Weights of a small mixture-of-experts language model, trained from scratch on English Wikipedia: 256 GELU neurons an expert.
Below are experts of layer 6 (counted from 0) of a mixture-of-experts language model. Rows are named router (the router's row for the expert) and show model dimensions 0-79. Each number is 500 + 25 x the weight over its row's rms, rounded and kept within 0 to 999. Numbers have three digits each.
After each expert's rows: "mostly gets" lists some tokens that are sent to it at least half of the time. This comes from a sample of Wikipedia text that the model never trained on.

# expert 5
router:503548505498514506503478468495476533499477515488518484522528533519506488486516529471505529448467484465502511496531510491485471486521511506476509490450475511492544532504493483454466514492502527552552472511514516503522498475465492528522480505
mostly gets: "_", "\\", " ax", " SP", " Atl", "SP"

# expert 13
router:547485514520519500536484520488520529495473448437483487493496506509484481510491511475530514481488531487526498465483507510501514516496514480510526497525517469496506536503467566484478470479505500537497495472480487424495488517472457517532529487
mostly gets: " Award", " cons", " adv", " coach", " sup", " medal"

# expert 7
router:476535539524545484515509500509517492555463517518511479509503499525483519461535503505494534470453514488479505505506522481505473514518432488488507485503460495495478498519498480510464526483494514562504528516503483474537490488474500514494510498
mostly gets: " located", " town", " north", " south", " County", " Airport"

# expert 10
router:536480532501502499506497496502515457493522489488533508547538523512503517532493504494506537463469527474503508514492498498511473523523507515479489488551472507472524475523488459492486531480513526495522457511490509506496465457471477508516478545
mostly gets: "==", " New", "===", " University", " United", " Australia"

# expert 9
router:478514519489502505520470504454484498544510524463538491462478503533500536469496478463470507462499515508482470558530478495547525477499505510502502537539472517498550446498503509476484498487517490498493490488491504526519515457485450470539531530
mostly gets: " out", " made", " up", " not", " used", " began"

# expert 1
router:528505510535543536465535452492499516521461499495486491486489517498427469511484494449476526494520492470494503509511458500452516536524506467496484512478484500477507473536454519511492500471535544536512480450480519495533529482490492456510479515
mostly gets: " Jr", " %", " Apps", " Racing", " Votes", " Candidate"

# expert 8
router:541528514494530515494472476472480536519524491492484411477469506548492493502471505502510519504487511468519493525514516461532459524523470508463531495478476510442511516533483493480467488489525612555526488473491508492526470464477493509512499517
mostly gets: " \"", "_", " '", "\\", " $", " “"

# expert 15
router:515521512526514483488491446507501464492516503479464485464532552541506507465518504482504521497547507509496529531501496489488506499526464517488515545498462478482546507522497508485502484484487512510528517510507534466545508439469521531466488502
mostly gets: "ik", "ö", "iy", "aj", "ü", " Kh"

# expert 0
router:527496482505536504466496466465492523512541491473511489477464506518471531491450489505457494477502544513504476505517463449518495511466474504483497484483518491453559533521526551495472479485515498496505481495484541487512541469473501499543511507
mostly gets: " they", " who", " has", ").", " would", " been"

# expert 3
router:512541521557534501526418516500475540526517535514502473479490501550501537480524498516503489464515495480499464496511543499476465459512496471480512495450505530499539518538539501478490505483523503523515472505514512515509542515496539530518563546
mostly gets: " l", " re", " t", " con", " sp", " st"

# expert 11
router:472487531505523471501497489465466475470487523496563466526474521494524517487511468482521524487498480496501493511494468535485478484505506490461510493503512489485579521530520475447515520486475535497530491476502531531508483502535484523503517500
mostly gets: " World", " Championship", " League", " Cup", " art", " television"

# expert 4
router:515504519517483477496493481494427507486487513475481469506493488508525503488526488503529489464445475507459441484514527517515464454501507507453497511458474496485490497468526468485488479500523496507522507455492527515538544486523527526497511504
mostly gets: " their", " a", " an", " his", " its", " this"

# expert 12
router:490550511528518479484509514486441498509532525518450459511492513467506478480484495522522526510522482507468540547501516435518507518475501519485506552483488492511479461526504491477498512467537522496479542475471488509501494505497502479488503459
mostly gets: "°N", " −", "″N", "′", "°", " UTC"

# expert 6
router:511464487527489542532463532483499503511505494515489513507505527496476531532477530450537519513488468493511472531499447488516508450555514529513536523538522497494487510546488523512465468481549487487503495473512505479494514496447502451541506499
mostly gets: " ENG", " Michael", " Succeeded", " Genus", " Chris", " Preceded"

# expert 2
router:507500505506499481512494481478529489505518500461514485511525458493507458523529515457526518481492458514498501514517459501537507486517515504468521479539512496478495481542501485470477462478534561463548495483499510502535486488477468491504521501
mostly gets: " October", " July", " September", " November", " February", " December"

# expert 14
router:525513520503501512498435481516483491512481514497561508496546553513520512490499483454505505486491497452487490522565496488499464477553521502479499535504494472482517543502470492499483488487516507496528467492498505470505497497469476512542530511
mostly gets: " when", " where", " However", " if", " while", " When"